Experts of a small language model.
Experts: 32 experts in each of 12 layers, 64 SwiGLU neurons an expert, a shared expert of 128 neurons.
Training: a variant of SOAP for the experts, 389M tokens, 6034 steps.
Below are experts of layer 9 (counted from 0) of a mixture-of-experts language model. Rows are named router (the router's row for the expert), gate (a neuron's input weights, with its number), up (a neuron's input weights, with its number) and show model dimensions 144-191. Each number is 128 + 24 x the weight over its row's rms, rounded and kept within 0 to 255. Numbers have three digits each.
After each expert's rows: "mostly gets" lists some tokens that are sent to it at least half of the time. This comes from a sample of Wikipedia text that the model never trained on.

# expert 8
router:088144115100125108119100125121162134142113131153129104143153130129059127141177120128109166131132146114083116108169087135116149138158107103132099
gate0:121137095086124089151112129122129136145115158143098127140153078130100131146138108120131144158105138096120101176145108114095134146157137119114179
up0:121115091095133119099086165164111179124144151138142116109142082116140123099143141144103156091110109149114124112150153126110147155104120135125142
gate1:129159164124170113115108112131138140145115105149118116088125152156087156126116102154095094167110077087127104118079103156121120150117179156107104
up1:087124118106169114147162179128119139132111143131121099146109130147083089118151115132107160114121119079104112106157097094150137143153108172112133
gate2:103110154173113143081143137136134161128109145133128138114148153142073128107131106148117169159128126134074140165155110135126157163195103122116160
up2:135171147105174093142109096154114123154083134182126132129116117156104069105137065139105133130134114154186130131112135151137117117127136148106128
gate3:152155123139133123141092134128130119098085136137158147130151158125101090098172118118128084133128138138121108085152115132125176149130075142116125
up3:154130155101102120169125148146100152134166081129105139114108133155136089058097147142128156131172133126116094155148114101125156141148111112105123
gate4:072121135100125123120134099129145174151115096141106156138115075096109133119125125140098112114132116150120128124143108078131154127097126152147152
up4:153115149118124085107128092140129130134076125166143154128062110113091102139125129117111132103132121119170146130157111124117112141165146120126130
mostly gets: " de", " De", " Le", " =", " e", " El"

# expert 12
router:127166135146095104090132108146177088120136114084146112149164111152113116110153133092136147142157153127072102153118103164076174141145148088124082
gate0:147105151179158158138061088123149122124136138141133115122135130141120110159134122146143139161158132088124149120136131164128132092131146127110156
up0:087094165145121171110153150104141150115101114153089135125149145096122093181124117156154118119126135098135163194141107182134134147109137138143116
gate1:117113113075152111124146145090120139123092107123113150093132103142150149164153110154161117125115159122152134153096110099127143120122084153151133
up1:137125106125173068106127081133121082112079169137140173123142155135134120117133063118106139126138139127126139109162100168129125147119099116107166
gate2:158167118128136133144190114135151113141129152100174116133113163121138105099161155139146137143161121135113102112106140110171160120133092131130077
up2:155142125057141102124134090137125100121124118102088077110153131064178145168102121157110121142080148151147165097123138126110144139142167097090135
gate3:158146155180101128091136133133141150134120104086160140117127159155130127116127120136143167125147124110104137132120133137052132127116086127114162
up3:104131096135100154129090172101134180123157129151116101077122121149133100160136075152146138105088122106099124142124115153107117143113138115117112
gate4:151137110126104144105113098125141131131165111127139174114092082131128148137158115160147161119130150095085124108085105139111128141122159107138163
up4:132137152106101101135125129114140107094100127104131104075088159136126123169180131146117100153081116081131179088131116144114109089129154134114141
mostly gets: " | X", " Croat", "ș", " Serb", "-J", "ç"

# expert 1
router:091166154115123157095126115069188138129112125123154108123111113184100112134159143100121191127131116140114127098099106137089119121139118108134115
gate0:125084103118132068112098151117124110080156090109082150104154078117122126147137120141136124136140142128112117135142111121104080147144111137139128
up0:113146159157109107130128146127134125134093088080100123134137183138089131134133141115150139145124111114125099128113124133115107112109140149122143
gate1:074145172150118113116126132148119147128146108106149170129151132127133118095124140143130113095109127086153096129158130092130085120162130114129180
up1:125093130120141162106141135045124172130151104132137144122141144119125096112134103161115126147166186105133147117133136154113114123153119104123133
gate2:103123100138126121122139119128148143112109143148138129135124108144135067091160146109137129116112102147135117141100084113097124138136083118152140
up2:107132140070150079136149142146107167140098115128150118143077148156147100109137094133115109140123140114180116115128132132123116131159183072125159
gate3:109149111090149143080111134114124147166075150133128152148138116138100131092146113106098181136159076121116109108118125081142089115105097114121131
up3:132098169132082108152140087160151087083135107125159108102147127130139127146129150166117066127137092103085169129106106101123124145111137110125079
gate4:094146102119133116128158106134154093140083124164141107125116152130092120096139128170113133084128083076097136159158102167105137112121150080070149
up4:182129125131137134108115135133140136114120095131161164140124146155100136114106109165090160148115142170172118173122130140128163120139146120140131
mostly gets: "andidate | Votes |", " round", "Personal information", "-b", " % | ±% |", " the b"

# expert 6
router:119148119138103154107124120126163128121104143125140110142125117172069125131131116124111141098156120144107145146128082182091120097101140071106129
gate0:083150151166141127151099083147125136159098128089090159137126115112136158131102131128111117135118112143139170098126122175165137124142169106142163
up0:125101132126135145140162115109129168161156125123133103143131098104115110142064135143118093110112150102136141110167096117091143134106114160125116
gate1:102135146160145172135114094158154097161127159126166147130151148117126158116158158141098108151138101100149161126121159156080135140155158125117159
up1:115116157162150142174119147126147106131112102152128121117117146141115134143121188137159122147185151124128172135138142158145116112133121142148143
gate2:151156163134085154125108105128139165165073124134139155139207152130122107141148163156106099152111113115132133164101135111148131136142132105109167
up2:108109131107131125069129122131146131139092135144164118113076101129172154105144134133124120133072143070136148082129146146146123134111108154169152
gate3:136117154116145085179122108118157074145096098146082129115179139122124175147066158142155149119116111154127153114156106139120081069097170171151157
up3:150103144142088131149146113108127112150123105135142120114141099138102151124124114174133094107177123138138105129144133104126094111152131131084128
gate4:089155142138173154160126105132148117143157124117113128115119106124104126115073124144140115109129131115101154093142093158105081161125168127131135
up4:100100103140130084162148143121146154179168119078097135110157097131111082153162154109130125124156119157135198142172124118122112108113150124151109
mostly gets: "aw", " water", "am", " Sam", " Sun", "ay"

# expert 19
router:095162157117120122097127127101177123153097096102127174141113112120098123093129170093150132092158145174106134131154076139125160113140123111124120
gate0:149141103138136114106181152146161126128122191137086077174093164171134137096140143142170135136121139133136171177113119149094083134115121124137155
up0:144099155140140125119096143114127119128097178092143134141158113155160173116124114171102140115101120140123124137136128101079144115107144104121113
gate1:095152138113121194153145151136141124102152121134098166137138108135129150133139167130126128119128147176119101097097103134132174150090134133148135
up1:122115171106169134107156095125112145123129106117163135098107086141121154138142131113115174130114128143131096169154125127093111150109150140110131
gate2:137090141140118139136144109138144108183117134115126097115139111100090137148161118122106134156132162114120159136168111135127116142110196128123130
up2:191167171128170106107101134097124141195130128145175158089093129127075105098131164074129103125116115136142105160122129104119120132125121102147133
gate3:104152129149116152095140151084127130152143112149114174174088153148130118161139126119151125154138138153109108116103101201103087113144107114120096
up3:083146176109163140128135131120122150137173132168137125152116096152170096128086111160151191098160111118119144126137131135085118168090145154125168
gate4:125142112104132169124126154088143116168152117110119149135176126103145148186116132119188161173102126094123121099160116150106141118110143134131100
up4:120116158163122163126145102136136163113170144137148148119110099131141079133173105154154139135149119125122162126174163126072110092159083127123143
mostly gets: " Mag", " region", " family", " in the family", " member of the", " years, "

# expert 0
router:132141114109118105105105099089175144123127134107165111165134126161116110148147113121090149161120159125089130133124070162103116107110110066119116
gate0:123148135117099099113171116113134080120110158124152100100167171117149136105106119084137117149107125139115156116109143090103101129131133140134125
up0:095125079112110142122123126101110073114112059129178114118167117137132094121113107135149114127123131109148130107142142122110136102108154125149126
gate1:120147148105103112104065127099133154101147158123070114115100113157085112099127157122125130120147122143082188106150112159125122180081109070152155
up1:133185135130151161150128093134125151185146096098125150110154098160122092135095119180141141125101128147163112141104124127119098152142127100142147
gate2:081104111115136120125130139125127129122135137093098163187147121125113106122145091132156148122156124109097165111121111100145126140195080123124134
up2:118152137109129125117144174117087116113070159138126102126144119113124115115132144146128133128153122132107153105140110126128134074153092154100098
gate3:084141108113085138126093154103109164173121114127109123167134167125104127131107127188113116128149138129138160166108165160110089068147143102103096
up3:144150069120117223108100113151130092143064127131085186128107140113140123130130113078124134137130125119116108139084141107152123143184144148117139
gate4:146126102128133128119150053104148115128088136128133139112122140091135127051158121121152099112160074129138146107110117136114129119154123139156150
up4:116121125126162143134123100157106141111148123168185138158145149126119098138142109139169112147134113097111112122161117095095091186071094103158135
mostly gets: " could", "|---|---|---|---|---|", " they", " must", " he had", " in order to"

# expert 16
router:110121145142108118110097098129184147123086102119107139157124149130123109150131111111125126067134176130081125149126078138137123121134098128142163
gate0:123116131125154133115094131127143154153137146158094106150171144151150138158112124126169105096139110100116132143179079098119167112154150089142128
up0:097127115163141096139115115148113137140160107147143124131106140148116144148175167149117125136102154124152104139137110112135175119152134172098159
gate1:138108132049144128151145084110135112122122158133094171172142158088131108103085135146121117132122142112105159151129136143139122084121090104130146
up1:106140127152108130118146112106145088125122103124112135137131118113125159104109140145131120141143084145114151077109125139122156117110141120093119
gate2:105107127122127126136159133119181082124116117154131096160100150165112117154116125105152096104107113072100103149150084130133082149104126110130125
up2:127097137123150100128122141163126154154100084086133144148124102089090145140134103161120111094111103115122142105123166150118147139113106147190107
gate3:126132107141150082115125140124140152118069124104130164101127164101108135159128131149142126119087143127115128158139144118114165117081095102166128
up3:139155147087116115108164116112151152102123172132207114130131167133112124118156142139103135156190090121118162081141163112107128154116168138103143
gate4:131122157145075120132132142086148102124100124121110146138111171125142089130109131135154135087138127144123128115101111110135152120129116159062103
up4:097131118140110135105121126091109085156137087145170151145157120109134102106116134105124174131131129181110141159135154119121103112098101116094106
mostly gets: " William", " James", "ington", "ley", "ford", " Smith"

# expert 30
router:094143085120130166092120114119170128148152156125119094169150154136111120159133106137134124101142139116100127105136089199117110103129125119143133
gate0:145157120089142151082121139126203129108107123128154096122143137115120092143144131127123115163092163118092143111138124147119124110108098121133151
up0:099129104106095128102125130125118122122160103169148109176132098134148113134112116096167098113125167136127145084104172128122171102177136155159130
gate1:084126138173108129114112138151115156146127141093080127172153152157146153125161156149136159104126117118100112104123118154114129161142125145138138
up1:125103185109120114149118166105129116111145146103157148131132112150094113098130158100121141131104099135126139139174136095154154111107124101095132
gate2:098111100094183113130139123163153147107134126123114141109159081145129144082116115128140134132112145140104160110104121148134076151128138155126129
up2:124104120139103156097132111121135103108100124154123100124080168103130170163111130103073145114171142085116115129149138151120109088132148109122134
gate3:094119147119136132102087144143137147131161128163101123157174176114136124106142075103147128109135102077125117125117109121080106117155104125104107
up3:139120129162101196122088133144144112129145176124132110151110154176101111171125120148170120099162164107123115117111136125121075148143177108098111
gate4:119147121101129155135122123107127137090179123135113061124131142088141162105162143141165138121119163155123115141112135162135124107143132110143181
up4:091116129106115104144139083111123160141102069125173167139143124163068126129142148085115141158110120136118146161108120140120106147090119117131140
mostly gets: "Un", " un", " | \"The", " | \"", "\" was", " ab"

# expert 24
router:067147132138106122109123088119174172145127171107130132154091154133117113144148156125147163108168138122099138104118097168076123131155111107138106
gate0:140133096094136125136140101131140111131133111094123151120130145140120114098104082122135097141112104126075118145156102107122138142125138112132133
up0:177120147087138090113161088107145145093091180115116131122122137126124100152147137138159130146126113164095126175151108095115104171128137106134120
gate1:110141155118117167127104095134134144174109117117156144149122167101123105097125122126164118099125141113114082130098154123159133137158127143183113
up1:148137109158170119105135129121102134142115119100142155157154111119109096102110123128136085089109094106146108143115136111154111159143145107105155
gate2:101086110115123113101114130114134112147121170128128115133138104140082130112150170152092141120108124138133114119127095105116116137070131119134119
up2:130069100125169125124125166131124150140113155132145133136107153149146120130136130094082096155121133097157132141103096133123141084109128162140130
gate3:122155175114139140143117142131109175127113134105153145105086128119084127168102127135135109105114139104128140128138147151104098130130110106128128
up3:097110123163121135116146140135125077145174112100079134097124176105142121088126113103131140182130122089127145132159138148091123077142174166118110
gate4:108126131124133128119131121145131127100144163112157145175110162092109145114139157160174151104127116088155131137106122122135134183150131172124110
up4:144164149140131112140128145109132084139144133113161123162120177170118101144122102058133114115164127108145098105104127151114152159135104139125136
mostly gets: " continued to", " became the", "08", "|  | Labour", "\" – ", " hold |  | Swing"

# expert 9
router:134102130118135114112112119125174159148090085101102134131129123126124115149133085139143171139135106130057131150099089169117128097125149085134144
gate0:115109112126122111158104132127134124156083100130111121133188140099109152092136125102113139121099096166110097094140143111148118118120170122190136
up0:107129102120092094147136140136095147137101143113136095148114115159096149102130115093152111150064128116126115126081172123106138154085112111084118
gate1:109133165141120137139126120101144176137078141143147160142136141156094148122087094100098110122161119135140083088099134179114146079124105158149117
up1:090113145153182118147120079156084085187177110111159162147134124100158128159107158123112108160126127144153149156177135128130100143136114122126120
gate2:179109092137176109145144132102176168114091127114123136121151146099156147142137142129125155130151104144122163146129102114140126078160149127110168
up2:137090146128184080126111126134115148146100131132181154154174106119124146140148138155181156148106105144125148173124121118143077141103092118129178
gate3:122116127137181079141099120114124089158126149105100100156122110130124159145149160117163127147090092123115151129150153173131110116114089111113117
up3:134100112108138141114139105151119089179100094127112141086125095134148142133163128119125102142134158106109088112118122158107146150145161115165112
gate4:097126116099120129109154135132153167166140104113168108145094122106126134089109131126111147139147126120111148138136064118104156180167101074119126
up4:140103144109137151104127138142153182105141099119107098156105101099192077148109146138084103137110136107120115151091125098125155114148151123115139
mostly gets: " St", " Dr", "rs.", " Bl", " McC", " H"

# expert 13
router:068126127148119128123079118127183126140115169133116125143129135148100143142126130113090137106155112129115121133133074163128127116147140085135117
gate0:140084142124114124148088138117139116142171192106127156106164139163110129111078103147082160167144126128111168118127095125119150133065093116098124
up0:119162166133144115145098138127136182160127119134172142129094173128069126120095130137115103092155110140129095140141121113162104134192121146130138
gate1:119119097132137156141127136122135110085088131125096129151103145126076110158141097092170139139120126105121139121132100144131104078086135141107144
up1:120128109130124118154116125142162159116137151119126088137115121173132120102167142080140119142167084187128076158105145157124154091092134151114117
gate2:082129159154115139137113127119139114144146166152172110128156123125123125119082166136129170118134116098128113146116108116127141156130100150138133
up2:149092121116138083115134128150139134123111152160120146133144109154139121142132128123170138137098159112132110142124129108155118124111152083142124
gate3:099153117139108094107120133138160159123127139134094124131080133131105142138158144135087144123167103139123126104104117120120095124160152117135103
up3:102141117164142115164119150126130129130132149086155162139176169145155138115132194127133168118158119119149105144161103142113097125120108139146104
gate4:113127128135104172113131148124138109139119173151135110159103101175087141096151133117110090129132098130112144138093121137161143122119172140108172
up4:172135125103094136131112116126082120116156136130149077159082158162136094139120150109143100121076116136112133165155173137117120128107081149091110
mostly gets: " medalist(s) |", "  -", " % | ±% |", "- John", " JPN", "| Win | "

# expert 23
router:098143130129124100092120127098199148128146120097187116163143149092097086135097140135130180149106133147081146143135066131094118113119148103099119
gate0:070172110108131121102170116124123133110114078100154141148102090122120147170111120128099098117141151127134173114168128152136143114141142111119103
up0:115157110114135134165129082142094160144087176148163163136124167112149118144124139116143159138095094104132125067128118127138079130090087124133107
gate1:091134125144151127085115139107150139159095151142109089140065140139069098136124131113121144134124117155128128154174126146179147136144123125157128
up1:159147114122154138142107118133120124103137082140110114122126161106104187093172130170109179147111169123107141130147123139106124150162166068135122
gate2:090164078116102160097149155100136103131130127173122169151110148139130125076106122147088165129128116179108129156106149113134161156202161132093136
up2:107124119116146125102098067130093125165076132117150111154147126128166122151091144107086156116140145117152125163092131116125102106181118113141160
gate3:097149143107136119164142125103141123163147142113139125111101140096094131119135124097140144114118108155123141093098122124158089143155111143115139
up3:112103126062149148129149141119144147159126123113129100094155160116136117114148114154152127128130137118134139136113154107121111135164130152179170
gate4:139142144134070113089116107121162141141127125150164107151132200122131111091135117112123158132130130119078129124167101135114085112120147095127105
up4:153153107124113136126099140139150121125098134163101167126129132163140137161175110148117143142191124107125129109112129137151166145150176122176107
mostly gets: " J", " v", " | J", "j", " l", " Ma"

# expert 28
router:111164130107125135112099149102167133119138143133128086148125132138094127131100156145148153134138138143108143168102093155078129094131072125102063
gate0:104138147112112123065142132126114120112133112091110149125144136091101157124107160129138109139122115140124140139129125092117112142150118073099126
up0:146151118099155150126110081171156117134121141096100135148134093138142079145136094105136086134152172102133103165082170121094098127135119145108109
gate1:102098112125139099133140131102112103108131146157127118134142134136088116172129141107111180127133143152129143169132142115124157095146116118070110
up1:126139123074106151130113141174127134123083153129145205133161089123138133124130144133151139107151163119124123109142144114094126103135111106146140
gate2:112120130138129095127126150142151186113153128120098152139130126117082140122129157132153147114147065118104142161161123099160125079145079127123121
up2:138104130125098081115110108111108144112139141145097121145137123141115107121155129149142119134150134131147100115127120109133083123144137149131134
gate3:102122141103114100143134149111135133104176157110138130131121136141112156126120134173109179132127118114120130140109124111092129119117106124153132
up3:124187129130122098122131145114123083132098146142112118133154135146139112140094112179169180127153127124126139126152074156128148114102105143078135
gate4:104159137153222104091114135143150133109138140122171109098115161142123132105130136157128145147128089139127125116128138124107137079079121143119099
up4:081148095116133130109117132133139090140108100155145133168132121141132172137106133169136131146116118106124133126137118139130110114126101127086124
mostly gets: " JP", " | Nominated |", " chart", " released", " Records", " | — | —"

# expert 22
router:116160105132106158134144130105149159152132143159131128123157116110139124169167121141111146116130155151110167092149099139076122083136150110133124
gate0:137114106185119088111121102103125177116131188113133148119126166155099149126118111122107118133090150148109143104174108131110132097163113125094125
up0:142143095129086158093150119109110100138100128154140169186117087176093136183145121120106148140086147071143087120146138126122115139144149110131140
gate1:114215116135118137161124149098131133121100110141153121144137161151165122078152116108164119143159105179137121147127127129092186145146146119116137
up1:122139123082122091132105102117128126172126168145177135157149136146113094096109171043100146150089120129130074133141098135119160085187073104171169
gate2:121134161177124149093113123122112136115101153162154156156128116114140095129137155143146154120167127146122130150124114163160139053117045133105149
up2:146100165133123116158139111126132127090118100170148112127137141135126130149115126118155112144109133122132097125095147080099138169146140153103132
gate3:140100120155151161130108113094102123128194142115148089121181153123128096128142128077115137132081151116123132122154130112152158124120120106170140
up3:117172127101109118109095129113147130129130068119120169158120124145113130143129138115121160133123155154155121129097110172196110138127158134142108
gate4:136130160087140176162153156132129118154137096141109179123144133109145143141137136157108139159110140112134153114115113113135135133104098117091110
up4:129134138082112113127157134146143135104098112165106139078114119142092137107115132159101152157083181131115099145138147167107178157091171108108161
mostly gets: " F", " f", " had", " | F", ", F", "F"

# expert 29
router:091168129113127110109110123102209134136154142124118140138164146109085088132121164110130166115167142130080140097149100132115123098146128092173103
gate0:093126132108146115127129151102128152132151106163109179107097113089124165119116172101148122089094138183119146117127130131139146141145119114112072
up0:145154134122105105140135117127129129111144144105103131139114157143130146124121088169097146093117128145159105139110137143126109189159148142130151
gate1:125156145115089148190136127160153127132148138103088160143105103101127169106174179090121126148134094153133125109129151118136110100109090133165128
up1:072114105145116135093125115120072113108112127120133086135125153135129182137101141151122120177097109130116133140117149115142131153097113126116066
gate2:126140122133129121124149164118083125076154108146112159154140137097142140162090137127177156064116124159094149148105136099153130122107104125102138
up2:121102148129159113086109127116157124100082141149099138109121166133123098162127136116069092139150125132120082122128116092123164144117108096120098
gate3:149123150118145150139097094143159139120182153125142166170142127164101137103072118114115137133128123159106144167138107132094104166106146163168093
up3:163129117111108121152131153117113164135135151116132141141141174112111100058130104073114147144182095112113120137149151141122099119140067124127138
gate4:054168115177130122132140118156123121151113131124113150169163151116140082097122112129094117138158106129101128115147097141127109136140128136165124
up4:089131109106059094133127126107164118118114089151100128139098149136082134129097089162126156133137148152121110156138112110094101124121082135114128
mostly gets: " | R", ", R", " | \"", " of T", ", T", " \"The"

# expert 18
router:115150110124143142089157104077172122130118095111128086145115145135098137140152125121146116137172191162110156166163109141107127135120142107131086
gate0:097104131117094150128100141147182100133116125110111148151162076157169142118141124150168175122168138088061159156121090126124139132110079109136130
up0:096161112147134125150136122126129126138121120106123153151124104160145100140130129101151128165150168116146109118121145107155168146112093139134113
gate1:099100133134173088150115141157135143132086141141115103148136093115168152130138117128146113143130127107122143142144117156104107123168135104104110
up1:087162127113090148118077131148119145137132118139097153123093098113099094073131138149151137115182150100123124168157149140147102113145119099160137
gate2:103130134129101095151149087152158107135177140170152111061118099149135126161117127087138151081098146147095146137147154181088113126145077134158179
up2:140163156083090134114134150132132138154125146172093105079143136134100123125161119112158104103117123154118132093111132184092131165114149066154150
gate3:132124131125125115128091130156145137102148150107139132185170122120157135143149198118119174094142153129141115122099112133171110158168116138147096
up3:130135112114161118131138113099138135082103117112151122162153141143095126155104138138130141168094166099104164159124091121134163153122140091121130
gate4:157139142098118120105151105130149125153147134087114132121104128136078110073126113151147156111120149145103124147136110182128124164116177103098128
up4:142119117143134118147105086095160120141113180165107195143123139107134127160131140153126142064124131129111118113137105149100152098125139142150151
mostly gets: " used", " made", " such as", " began", " like", " played"

# expert 11
router:122156097162119141114137103103199147143144153113109136130110127143097103157135143123147147093122155154111140161142091165069145159109115135098124
gate0:120191109120168148100116102102131118156137107110126158129139168107122134135211122104102161110146145112142118163168099142136163090126149130169176
up0:124096128111099134164162149120147123084149154156156114100142098125156134136160111157135169129081177114110108137107164099122129153105172131134136
gate1:111114090104133112138123111150158092090137161110131105141127112101104113124114122108093121103175102132104115102126094101086159182147174150149101
up1:154148142100132144131151140105113118144101145120116125169116169143142169107133153108112110145157135105088105135153109131160142114117117117174093
gate2:131186072135103117152099116101162146130111119125131136135081109138109131136105120114093088161132141152138122158103131183120143137077131137132069
up2:133139114153135145135142137123133152149140148068109153105164110098126135110145113110163150135117119151125152136110120158150160129117149121163156
gate3:122101113150116115128118145112180162070132142156127119138161139103085095172116111129113098174114123148112121151097157134102087098164126100098138
up3:167104138088140106097140142126146133156110142134131130125102131144120106098131129131172137099103138159117051152109147127096130141104069126149105
gate4:095144190117051130128160130116150106122111116136112108091140112115120091148122151111172132116115103163101167128151107112128083111173141112137161
up4:124135149135132110128119144126113108151169106150154117090122169152108128153147139143111109106123183139146116136151154143116102107153126191134126
mostly gets: " (age ", " JP", " =", "- Coordinates: ", "Scientific classification", " place | "

# expert 5
router:136140112148101130130159098122178159160127117093131125148088124143108107128136103117171136104118116173093139121136080147071126156116128120120102
gate0:133122100091136092102171094113140131134134092103175134122086110148126118128071125118125160090116121182123134112132106112092114130169128120101147
up0:103152129112129181118131118111108139129133121135100115148127117124082125121113147130133126126127134100112153141125125143125150161130118118142175
gate1:130103143144069090172139096149160123132124124116120066191108085146082155147139130147125124138114137134089115126102117135142085171120154123092137
up1:135118148116162124073166096083108120190074073118105149125150206118151084104126145125098164125134147137145139141197121137135083110106109127132151
gate2:110123120118108108094111144113169096131192117152146145128126111132115128104130117135106146109158116166099092157115118133052155142147108124125119
up2:120105114152127148139140125107128100120123117136122173119134126144115139140139133125148143149128118099130109102154133123132128097128125138157158
gate3:107121136178103124118143125150146147124182127097146147092111144128115142150132089092174074069144189095158163122108126098067138160072123110182106
up3:120130116143086089142148141126157150122078166125133067107122171133119115099139093126112138158147161121134139104151135119118103172133167147125119
gate4:153165123121123150092120079121137127146119092159115124145128129154101119143144096107167106135135171149105155114129119153112104170111093125113139
up4:094132142090134136126113093061158129180152164125125119102133135137122109136107144149132127130138091141112168118124176150114119120101120130142144
mostly gets: "- • Total: ", "- Succeeded by:", "- Preceded by:", " Bh", " ·", "/km^{"

# expert 2
router:114192128139168142120108127101196142148091140102124116097107109125072101139178130123151123088167149130100130112116103183103145160146127107152105
gate0:146139135144136124139130143108161128152115104133104123147136140106114095140105093097161123085146122140112109071137122157146165176142166102130128
up0:104121095139113109156169109132133097104122162105101106116125113177179098171142132098117105121117120123137116164118147109163110136094196172119094
gate1:104153129127147137119097101118158130174131141139090111156112140120112125136151183106090138112141141132112109135156127122161108130186140091132143
up1:132120166131156189162150157169134100101179104141131166141086109150130138089139100061111104113133092152098143135193117146165150160095135097103180
gate2:122183092126138148088139152112113088084110109133166143114131137141122130161149158128170172068112111135115137121122128116154136137129112101117121
up2:150131111133120120118144125141140117151141155087118112124161105155148104155120115131060184149072138089106137097106144131133111134125131144125117
gate3:146161145126144114075111143146139082123151111135135121137140126172118114121147143151154135100168172146098126113151124134085086150112111116136115
up3:136114108124120159093140117123110122115076127124138117165163138120095124159160159142110122175131135085137169126111111156153128135114120119136127
gate4:119150120116139144107118137118150130114068116129149113087126098171146098128166107122080085137162141149129139153125117124151118144138168103174110
up4:142111119133081117153122127130120140123154153096131134111115146087208154066145140116140141127140150104109124143111134108109107139116121145151122
mostly gets: " (born ", "| Party", "- Born: ", " km^{", "- • Total: ", " place | "

# expert 26
router:105115115090115104089156128136220136138096132125145139142160116163140122136138145127105162100128156099087110146102080172071127151152132092113116
gate0:119156151174122129116124091116135104119104118112141107119141146103128141083151166183106126132125109118100099128118077116119071139122111116121128
up0:109110148122111112114144108131098126151118096159143140098101117112145119101138120149099126155170104169121133140124136132143118121133110093159173
gate1:120122140119110132115103124102140104121157106079118145124122148104104165111110148152141143138113140150118109137132133130129149112115111090104157
up1:120162109120109123149100130160139162119199161130133112119094127093127129084115135161116147121132124138092123157139127094139121113129105182114168
gate2:121130116157126107129108062137138121149101116177135163146132170144130179137150089136121086165102124118115119138173136130125135130104144082146140
up2:125110120124129136115123128115079170103123130101113073094095139115154152117125110102089131144119135140134161098136146052120138123115167124117120
gate3:129107138080175143081121140115138138140106133153126126151169117118063115094149147151126148137113156106079149158125105158076144130128121134108104
up3:125139124076141113144142145133134122133135157104130156131109149098108135089124136122173154153127114088120125117101163117086168140127141160106140
gate4:073122152134160159133084110137127143143119138132133148131129146112141154083170122106153111110145112127103105139148151122105104095148110146142124
up4:137113134111169138142129123114152076136121126162133124131099149186100129160099125145117152121093112125128144104098132067110178126089143094104096
mostly gets: "\".", "es.", "ers.", "s.", "ing.", "er."

# expert 20
router:073143132148101109116125100057173123154127166098127083133093115142106139139140142089156151110141111140115132101087088138128144136120113116124115
gate0:106124119074118126127175150170127140125143144083110106123131118117139130123090126130135085159136107151101168114158121134102151152166094129096118
up0:094129169136090180119167105117102149146105099121168152108120138137109115108145131122115130147156116146102133184139156106089100111136159102126074
gate1:142125129151094080085118118102122135129122147123142141155118144110152083112112148170120137140123148123140122117145111142120096118109130149093136
up1:129171121106167130139141143125121163118143185119145103113151102135131128122202128134130157145110170116153086119131128113106130163148128097152115
gate2:112120130131135165114087134182119127156119150126059149133127094104096121131132139125133143161136177108106142151137134108146091177144116134132172
up2:177103114063131092153100094157098109119127176145106114116131093179114090143125173126104132170142133114122127125135137115138173156133135130077088
gate3:126139166115152118118149143115145131118155116136156123059156121146111114166102140145218160135097098148167135151128114174107112178121136179131092
up3:105117131129182136135106081126118142103133122108118154121110106129148180099109112106091094104151131168141109100153098135097121128142156119111121
gate4:085117100130148074093104111125106119111118111130111125120118078093117112143170134131102140131131122150105118137091121153143127132096072122184115
up4:141129138111179127124134145140119118139119150117162106145120128179140133123077110119152118167131108120147137143159155131129159129152165111092178
mostly gets: " / (", " Cup", " league", " playoff", " | L ", " winning"

# expert 15
router:112168126141148095103130106131166158164122121118131105148137139081130124118130137129123143122136167109102177109126042175125140125126142095124124
gate0:122152131149113121162102126158128129161151127137090112085105129137161119093140152100113148175136151147100127093119126132117119123137138095123115
up0:149126085110119150134059148130113165174116148110143115126087115128144095143102109129114147113116156140152086130121144135137111133139135103133111
gate1:103147094115105116172127134144158148141135118136135110157122113123138141114104147156124147107084137132134083092138127162137215143124141130130119
up1:144129149120121111124148110166108144157122141122148143126087129130128171111100115162170127103091141078129136120130143108138131144168131148151126
gate2:125117154121117129102131120107133150142128122114084137135158137089145090150090117142150166144092149125106153118109142171104149098129134122100155
up2:101094088107111122144118137141125131099167117129103155157117148132113124134159146103121121121162114172124175123121142132142070157099074144129092
gate3:152141095133156108144148130126117151173121136132126102119126137140160123067137110132145116121135137102110117111167086139160117120143160131097134
up3:120117115144094090139133131092108159195077117116179117153116123118105151116168135147100112148124119096142141121142117139144130137137143126098131
gate4:114121134162092141131167113128138128091163129121091161138159083128129117146135108128122177089131125097113151112120090102103117096116145157115098
up4:117146137075148109144128146124108098079134109136165113186128201109092106159140094136132120115136120155127163123147130157110169129090154105116117
mostly gets: " due to", " students", " against the", " by the", " mother", "ed by the"